config.yaml
n_layer: 13
d_model: 160
n_experts: 32
experts_per_token: 4
d_expert: 128
d_shared_expert: 0
activation: "squared_relu"
moe_layers: [0, 1, 2, 3, 4, 5, 6, 7, 8, 9, 10, 11, 12]
router_score: "sigmoid"
normalize_top_k: true
routed_scale: 1.0
balance_loss: 0.00663
balance_bias: false
n_groups: 8
groups_per_token: 4
init_std_router: 0.011
lr_router: 0.00123
vocab_size: 6986
norm: "rmsnorm"
norm_eps: 1e-06
tie_embeddings: true
optimizer: "muon_variant"
lr: 0.0172
grad_clip: 0.5
batch_tokens: 131072
seq_len: 1024
train_tokens: 566600000
steps: 4323
dataset: "wikipedia_en"
Below are experts of layer 8 (counted from 0) of a mixture-of-experts language model. Rows are named router (the router's row for the expert) and show model dimensions 0-159. Each number is 50 + 10 x the weight over its row's rms, rounded and kept within 0 to 99.
Before each expert's rows: "mostly gets" lists some tokens that are sent to it at least half of the time; "comes before" lists some tokens at least twice as common just after its tokens as in all text. This comes from a sample of Wikipedia text that the model never trained on. Tokens count by the router's weight.

# expert 4
mostly gets: "the ", "The ", "In ", "from ", "for ", "their "
comes before: "the ", "201", "a ", "200", "202", "his "
router:49 58 46 43 16 49 40 31 52 51 55 43 53 31 56 51 57 45 50 57 64 44 52 45 45 52 60 46 68 50 59 55 67 44 35 64 60 48 52 59 49 51 48 44 59 46 58 66 44 36 43 44 47 33 49 39 35 35 33 58 50 28 39 55 48 53 54 55 56 71 65 76 47 58 56 55 45 47 65 67 37 33 38 43 46 43 62 47 42 43 59 62 59 51 58 62 61 60 48 55 46 34 52 50 48 39 55 58 49 49 43 71 50 59 60 36 34 43 58 38 59 49 31 41 47 53 47 45 29 45 57 54 51 49 59 58 55 60 52 41 51 52 56 35 64 57 53 48 46 57 55 64 34 44 28 43 70 56 42 52

# expert 25
mostly gets: "American ", "ical ", "ted ", "other ", "new ", "ated "
comes before: "of ", "in ", "to ", "by ", "and ", "for "
router:44 39 54 40 44 41 45 40 45 52 40 43 60 54 64 46 56 39 51 57 53 77 58 44 45 53 70 22 48 33 49 41 51 40 70 59 48 42 65 57 51 50 57 32 46 36 57 51 29 27 37 50 59 48 51 66 48 49 47 42 46 55 45 42 55 44 52 55 58 70 58 56 46 45 51 53 62 59 68 45 44 38 54 35 49 37 54 45 60 53 49 42 65 71 35 55 42 67 34 61 51 46 33 49 48 42 57 45 54 39 42 61 62 46 50 44 45 45 53 41 52 57 76 40 67 59 58 63 53 39 31 57 47 39 37 39 46 67 52 44 49 54 52 53 56 54 53 48 21 38 52 56 54 51 39 51 52 38 56 61

# expert 18
mostly gets: "6", "3", "4", "8", "200", "7"
comes before: ".", "–", ", ", ") ", "\n", ","
router:60 46 42 65 35 25 49 42 44 47 65 38 80 39 47 17 48 47 64 51 65 53 54 51 58 45 57 50 57 50 49 60 47 25 36 59 41 52 57 57 45 58 49 60 40 47 47 43 35 41 44 50 45 44 70 47 41 47 45 58 46 51 49 42 37 60 45 51 69 46 44 60 41 51 44 43 62 65 51 63 39 40 43 41 49 49 50 51 59 40 45 45 58 56 50 45 64 40 66 66 34 53 58 27 52 46 48 53 39 42 54 55 41 57 52 55 31 43 48 39 36 78 53 43 73 46 59 56 33 45 42 59 52 63 46 55 36 52 58 36 56 44 28 42 50 50 63 54 51 40 50 45 45 52 38 51 51 55 57 62

# expert 21
mostly gets: "== ", "He ", "=== ", "). ", "This ", "\n  "
comes before: "- ", "The ", "\n\n", "In ", "\n", "He "
router:50 64 55 56 45 48 42 25 65 65 57 66 72 49 58 30 51 50 52 65 63 50 53 34 38 61 43 56 67 51 44 36 55 27 37 54 33 41 71 53 46 43 44 54 45 44 61 72 58 48 45 55 51 43 56 52 44 35 53 59 42 52 45 58 45 38 70 48 47 66 46 47 49 64 68 61 44 46 60 61 65 45 41 46 42 43 56 49 59 59 46 57 65 51 54 59 48 69 56 56 40 57 36 54 50 43 61 49 39 52 48 69 38 43 55 57 57 41 46 50 42 78 47 49 62 56 67 46 32 56 52 55 62 41 42 48 36 54 48 52 71 39 40 47 64 56 58 49 45 43 44 66 52 51 44 64 60 53 57 50

# expert 0
mostly gets: "==", "\n\n", "|", "===", "201", "== "
comes before: "\n\n", "\n", "| ", "- ", "==", "The "
router:50 52 36 50 35 53 52 37 57 60 59 47 67 55 54 39 62 58 49 76 59 56 58 47 51 62 38 37 50 47 63 59 57 39 58 46 33 44 52 39 42 53 42 70 60 57 59 58 56 35 32 56 41 59 71 50 39 62 39 56 37 50 54 42 46 53 63 41 52 46 48 56 51 47 49 50 61 63 64 60 55 20 50 49 26 44 40 46 66 42 55 46 58 56 60 59 60 52 59 69 46 59 40 46 57 41 46 40 48 59 56 60 37 49 48 51 59 45 51 52 31 58 53 53 85 55 46 44 36 35 35 60 61 50 64 52 48 56 46 50 57 38 50 50 70 46 46 65 35 40 57 41 63 63 53 43 63 44 48 43

# expert 15
mostly gets: "% ", "Total ", "km ", "Votes ", "• ", "MF "
comes before: "| ", "|", "(", " ", "- ", ": "
router:52 33 37 57 47 53 56 49 58 53 52 42 65 34 70 38 50 45 44 66 40 55 41 49 27 50 57 28 62 62 39 56 57 45 57 44 28 41 50 39 50 54 51 60 41 50 69 46 26 52 37 50 54 41 47 64 48 50 50 37 55 68 38 40 50 55 46 65 50 49 70 56 58 46 37 49 56 61 48 62 43 52 49 46 43 27 43 71 40 51 41 30 60 59 52 49 45 51 64 59 40 45 46 47 46 52 58 58 40 43 46 48 57 57 48 65 58 35 33 48 43 67 49 37 72 42 51 42 33 50 42 32 47 44 43 45 40 54 56 46 52 48 50 48 59 51 45 50 48 40 60 66 52 71 27 69 56 45 63 60

# expert 7
mostly gets: "for ", "during ", "against ", "from ", "between ", "of "
comes before: "the ", "a ", "0 ", "his ", " ", "S"
router:39 47 54 61 21 55 35 31 46 56 62 35 45 40 67 45 53 54 48 50 55 61 24 64 42 61 50 40 49 42 58 55 61 49 39 41 43 57 55 54 58 53 43 48 65 45 63 78 46 52 52 56 51 37 51 62 40 14 49 39 61 51 48 49 65 53 43 61 53 65 51 55 58 49 43 44 55 51 46 71 47 40 42 42 46 38 43 54 54 44 49 53 60 49 58 54 80 48 47 57 41 40 52 42 51 32 61 47 51 61 44 69 53 47 61 40 50 35 66 37 47 52 45 31 71 51 50 48 45 47 41 43 44 57 49 48 69 62 44 60 51 51 46 50 49 66 58 52 47 49 61 57 43 54 36 41 57 59 33 46

# expert 24
mostly gets: "ation ", "University ", "ations ", "ment ", "ity ", "film "
comes before: "of ", "and ", "in ", "for ", "was ", "to "
router:45 39 49 59 45 28 47 40 56 56 38 48 59 54 59 39 55 53 80 61 52 56 36 46 34 38 47 26 36 49 34 57 48 39 63 56 47 46 55 66 46 53 66 54 50 33 68 49 29 49 56 61 54 51 48 65 50 36 49 34 61 54 52 36 62 51 59 57 55 62 60 63 47 60 58 58 62 46 50 60 40 54 49 39 42 48 55 36 47 58 52 45 63 62 49 55 43 53 55 55 59 32 31 52 45 46 45 33 44 41 52 60 51 49 43 52 46 41 51 41 45 56 60 35 54 43 51 62 58 37 43 62 57 48 38 33 53 70 35 36 55 49 58 56 48 73 65 52 33 34 52 65 36 53 47 59 50 63 52 70

# expert 29
mostly gets: "been ", "also ", "has ", "have ", "they ", "were "
comes before: "to ", "a ", "the ", "in ", "as ", "by "
router:43 65 39 42 36 39 38 38 55 54 49 62 63 28 68 48 52 28 60 62 68 55 42 45 47 58 63 33 67 43 37 39 47 37 58 50 46 37 61 63 34 47 70 48 72 59 65 42 49 47 45 37 62 48 55 58 43 51 19 46 64 45 39 41 39 42 58 41 47 54 46 63 34 40 55 54 49 52 62 40 40 51 54 42 45 37 36 58 51 47 34 48 63 49 44 35 53 57 50 58 55 59 41 48 52 30 56 56 52 45 59 51 53 56 53 35 56 51 47 53 42 54 54 35 49 49 63 50 47 41 21 46 40 45 46 37 54 62 55 40 66 43 49 47 50 60 64 57 31 33 43 55 60 50 48 46 49 51 57 60

# expert 22
mostly gets: "time", "season", "year", "ship", "form", "hand"
comes before: ", ", ". ", "ing ", "-", "ed ", "."
router:43 60 33 59 41 33 60 48 51 61 68 62 55 40 48 45 51 33 54 61 50 54 52 47 38 47 51 60 42 50 52 51 46 42 42 52 56 49 54 66 51 47 48 52 49 40 57 55 38 52 21 47 59 36 52 62 54 52 48 41 46 35 40 48 45 64 38 47 49 65 56 67 57 54 64 59 49 44 49 43 28 54 33 64 40 49 37 54 62 53 32 37 58 60 43 55 56 61 54 56 53 36 36 19 35 55 67 41 48 60 55 58 41 50 59 47 55 46 64 35 44 81 48 39 46 35 61 50 23 41 53 54 35 44 55 41 61 65 60 43 41 43 44 57 42 51 54 46 38 37 45 64 68 45 55 54 55 58 50 51

# expert 2
mostly gets: "ia ", "ations ", "University ", "os ", "John ", "de "
comes before: "| ", "of ", "(", "and ", "in ", "for "
router:52 38 43 61 46 37 45 38 63 56 42 43 63 36 57 36 56 50 84 61 59 54 40 51 45 41 42 23 53 46 39 50 57 39 63 60 44 55 63 53 52 45 67 60 60 31 59 58 44 50 54 59 46 52 46 56 44 46 42 39 64 36 40 33 60 45 52 49 59 53 52 64 49 60 52 53 61 41 52 61 58 57 47 30 36 42 57 47 44 64 65 37 70 48 47 57 43 52 54 50 56 45 38 52 59 47 53 49 37 35 49 52 63 58 49 41 59 38 38 60 41 45 50 37 46 55 41 41 50 49 50 56 64 62 66 44 46 71 41 47 45 52 50 58 68 71 73 66 40 36 52 53 37 54 48 57 45 66 38 65

# expert 26
mostly gets: "% ", "13", "10", "two ", "15", "14"
comes before: "| ", ".", ",", "–", "|", "% "
router:47 60 41 49 30 42 29 38 37 52 53 29 63 49 48 39 46 46 55 50 69 59 50 47 52 43 56 61 66 46 49 55 55 42 60 56 38 43 54 65 43 62 48 66 44 29 57 43 45 48 53 49 47 28 39 60 31 41 31 52 61 43 65 38 49 49 51 52 69 54 47 67 45 32 59 48 62 49 63 37 53 52 58 39 40 50 49 69 52 49 37 41 44 66 64 44 56 44 61 67 51 44 65 42 66 53 64 55 48 43 66 64 43 57 51 53 39 42 38 47 37 73 49 34 63 57 59 53 44 47 27 47 56 46 53 54 47 56 56 43 63 51 35 61 48 52 51 56 43 50 57 58 36 49 40 61 50 65 63 65

# expert 8
mostly gets: "tion", "ation", "season", "time", "tions", "age"
comes before: ", ", ". ", ": ", "\n", ".", "'"
router:53 39 63 50 53 43 55 48 66 50 48 49 73 30 44 39 45 50 67 53 61 59 49 42 44 54 49 50 36 50 56 60 56 49 37 66 52 53 54 83 48 52 52 50 30 52 55 57 37 56 39 55 45 41 58 58 47 46 54 39 39 54 59 35 47 61 52 47 55 53 58 62 50 66 45 47 55 50 56 59 31 39 45 58 55 51 48 37 67 48 49 39 64 49 48 54 54 53 62 61 21 49 36 20 39 34 49 41 36 52 43 74 49 59 47 49 54 42 56 47 36 72 52 50 60 50 67 42 39 27 47 60 42 56 44 45 51 52 61 50 44 39 33 47 46 53 72 43 40 36 54 47 51 50 45 35 63 61 55 52

# expert 10
mostly gets: "| ", "—; ", "%; ", "• ", "FW ", "Votes "
comes before: "| ", " ", "|", "0 ", "1", "1 "
router:74 43 43 51 42 49 50 39 66 57 59 35 51 50 47 52 59 42 49 60 42 64 37 51 33 58 53 32 67 61 28 55 51 51 45 39 51 57 61 51 50 56 57 54 43 44 59 40 35 51 47 45 49 29 51 41 38 35 36 41 61 68 40 48 60 59 35 55 58 67 48 52 52 37 43 36 52 37 61 72 36 47 55 42 60 50 51 62 54 44 36 39 63 48 48 37 50 65 52 73 32 40 43 52 51 49 56 49 42 45 44 47 42 45 43 38 57 37 63 43 40 63 60 40 72 55 54 61 48 46 49 46 54 63 39 38 44 73 58 63 57 53 49 40 49 59 40 64 43 38 66 63 53 58 31 60 57 43 46 55

# expert 17
mostly gets: "United ", "New ", "John ", "University ", "South ", "North "
comes before: "| ", "(", "and ", "was ", "B", "L"
router:51 42 57 46 49 45 55 29 60 56 46 31 65 48 51 32 57 46 73 58 60 63 47 47 52 35 50 21 56 47 53 58 55 44 69 73 39 48 62 56 48 38 78 50 51 37 65 72 45 45 53 51 53 48 55 49 35 57 48 52 48 39 51 32 57 53 53 57 75 59 47 56 50 61 53 51 53 35 53 73 61 42 49 29 47 42 64 46 38 53 62 50 59 60 43 42 51 47 44 59 41 55 41 52 65 49 52 40 39 36 54 61 56 55 51 49 46 28 37 55 50 47 59 35 48 48 45 42 53 39 43 47 60 55 49 51 43 55 39 41 53 59 37 45 69 60 72 61 34 41 50 51 42 40 50 69 57 51 54 54

# expert 12
mostly gets: "|", "″", "°", "′", "|---|---|---|---|", "|---|---|---|---|---|"
comes before: "\n", ": ", "- ", "\n\n", "N ", "= "
router:48 44 53 44 56 57 51 49 55 60 51 38 65 30 60 34 56 52 43 51 51 53 47 20 43 58 61 45 59 49 39 49 50 47 32 62 38 61 64 41 44 52 55 42 50 54 48 53 49 24 40 59 57 41 61 53 41 40 48 49 61 56 53 22 29 60 47 35 49 48 62 64 46 60 38 65 62 50 63 58 50 46 39 50 49 42 42 53 42 42 47 48 61 61 57 50 61 52 74 47 39 50 52 38 32 30 47 62 37 39 45 66 49 71 46 50 61 41 55 42 31 58 47 55 57 50 67 50 37 47 52 33 53 40 53 37 45 52 63 56 42 56 46 35 48 40 58 58 50 38 66 45 51 70 34 59 60 59 46 57

# expert 30
mostly gets: "with ", "for ", "during ", "the ", "their ", "between "
comes before: "the ", "a ", "his ", "their ", "its ", "be "
router:46 56 43 44 23 44 38 35 52 54 55 50 56 22 67 53 52 42 60 51 66 51 45 54 32 55 54 41 59 37 45 51 61 43 37 68 58 50 56 67 51 50 55 52 63 48 72 68 40 42 50 44 53 44 63 52 35 32 33 39 56 41 43 59 55 41 63 63 48 59 72 67 40 42 49 49 48 42 49 52 38 27 43 47 42 30 53 46 50 54 51 55 58 46 54 64 58 62 46 56 33 35 44 50 46 34 59 63 47 53 46 65 58 59 58 35 42 41 61 38 53 45 37 35 51 55 50 51 46 42 43 50 48 49 56 47 64 69 48 45 60 48 42 34 53 72 56 51 43 54 55 63 49 46 28 37 63 53 45 48